Weights of a small mixture-of-experts language model, trained from scratch on English Wikipedia: 18.1M parameters, a sigmoid router.
Below are experts of layer 4 (counted from 0) of a mixture-of-experts language model. Rows are named gate (a neuron's input weights, with its number), up (a neuron's input weights, with its number) and show model dimensions 0-255. Each number is 128 + 32 x the weight over its row's rms, rounded and kept within 0 to 255.
Before each expert's rows: "comes after" lists some tokens at least twice as common just before its tokens as in all text. This comes from a sample of Wikipedia text that the model never trained on. Tokens count by the router's weight.

# expert 3
comes after: " |", " ", ";", "|", ":", " /"
gate7 [167 160 154 169 170  98  44 135 120 125  87 169 144 175 149 130 136 139 148 127 121 131 154  82 108 115 137 160 142 150 139 111 126 102  90  79 110 156 155 132  88 115  87 129 108 133  83 185 143 178 103 115 169 119 137 130 110  82 102 113  77  86 139 121 126 151 116 100 145  99  79  99 115 130  91 144 139 101  54 139 139 114 171  91  96 126 126 149 177 190 125  96  98  77 122 130 112  81 120 138 160 137 176 157 165 199  92 112 157 114 205 119 132 152 182 152 136  99 130  78  62 164  80 151 126 123 114 133 116 140 135 188  99 122 117  94 155 140  88 111 136 139 181 139  96 106 176 102 162 195 120 105 171 126 159 153 116 149 135 113 128 137 157 166 133 200 145 151 108 132 111 194 140 192 138 123 156 135  89  78 128 102 186 176 141 119 133 103  96 182  88 113 159  47 153 104 125  84 176 179 129 193 133 150 139 109  86  61 142 100 165 106 153  97 131 141 145 126  96 128 164 117 174  74  61 137 140 160  91 106 110 114  92 111 153 115 109  74 144 174 123 131 156 121 176 114  69 114 130  48  60  89 146 127 127 112]
up7 [107 190 133 125 161 116 101 120  74  91 114 151 174 156 164 130 156 139 123 133  89 184 162 130 118 146 110 164 135 154 133 138 106  76 155 146 148  96 101 106 115 132 173 104  84 122 133 142 114 128 150 105 171 144 151 152 135 105 117 115  80 133 129  85 146 114  82 163 126 132 182 109 117  95 152 132  99 144 119 160 131 103 196 107 126 163 158 132 114 124 152  62 165 154  98 144 115 125 115 109 170 134 102 171 175 125 187 152 116 166 129 129 122 143 137  96 133  96 119  52 166  94 161 105 183 157 126 121 115  92 121 142 125 146 138  72  86 185 134  92 169 121 145 134 134 160 124 138 138 135 125  53 175 118 154 139 110 155 180 110 113 104 118 133 131 113  74  85 164 120 171 125 137 158 136 104  94 164 136  90 125 154 121 135 118  77 117 148 133 120 102 126 114  51 130  52 160  68 166 171 145 178 185 121 151 114 199 121 136 167 220 110 178 142  75 104 112 117 106 154 107 112  82 125 158  93 103  89 126  46 128  86  94 210 132 121  82  44 161 142  98 156 185 172  74  78 158 161  71  72 163 150  95 125  69 154]
gate8 [129 213 148  90 130 175 119 114 135 156 118 177 160 179  94  98 113 108 127 104 120 125 140 135 130 165 175 125 141 166  95 199  76 183 139 128 161 146 200 101 111 153 139 124 149 120  87 158  95 157 135  68 148  87 100 155 137 131 161 137 106  96 145 161 175 146 137 106 130 107 149 160 111 105 171 115 149 140 129 121 112 174 141 137  91 187  99 135 149  79 115 116 154 119 147  97 147 150 119 107  79 143 116 137 108 159 131  87 123 127 167 140  79 104 191 132 108 127 114 117 190 130 178 154 127 162 125 157  99 143 147 179  65 158 167 121 255 129 186 127 164 166  80  94 150 129 119  46  94 121 183 130 111  98 158 154 106 119 124 132  84  82  69 106 136 143 187 166 129  99 134 170 101 183 143  86  86 174 160 102 106 111 159 114 170 101 170 166 126 142 175 136 136 126 200 138 145 102  85  77 145 171 105 169 150 167 102 113  98 174  74 103 152 176  92 112  95 101 152 191 121 124 122 100 124 112 111 162 159 123 136 152 111 111 124 108 179 190 128 152 116 145 147 109 136 192 186  99 134 146 138 156  99 168 127 120]
up8 [189  91 209 112 124 148 165 114 107  58  60 165 209 120 155 137 126 146 129  87 138  95 175 136 133 110 114  87 122 116 122 135 124 121 151 109  78 140 139 172 110 117 170 100 179 127 101 114  97 145 132 117 189 121 167 147 139 129 167 166  74 148 158 102 125 136  87 169 179 120 136 123 122 127  97 154 137 158 172 140  97 133  62 167 157  96 173 150  96 133  68  76 126 129 126 168 161 174 160 145 127 174 162 129  94 130 125 139 120 111 102 151 109 145 104 125 105 142 188  75 132 103 104 179 143 165 166 108 173 144  55 193 185 166 131 133 102 151 136 141 131 138 103 203 137 109 120 153 146 157  94 178 151 154 121 140 138 169 105 118 119 174  99 174 159 133 102  71 170 188 147  80 148 100  67 127 117 115 122 175 155 137 168 124  91 188 116 114  92 133 132 157 125 117 114 129 115 146  82 164  85 111 172 141  92  86 110  26 128 137 110 151 145 121 124 115  93 115 141 228 116 148 170 130 193 145  89 146 111 165 162 126  83 157  66 115 103 137 169  91 101 150 155 142 161 148 126 149 128 173 162 171 142 107 137 121]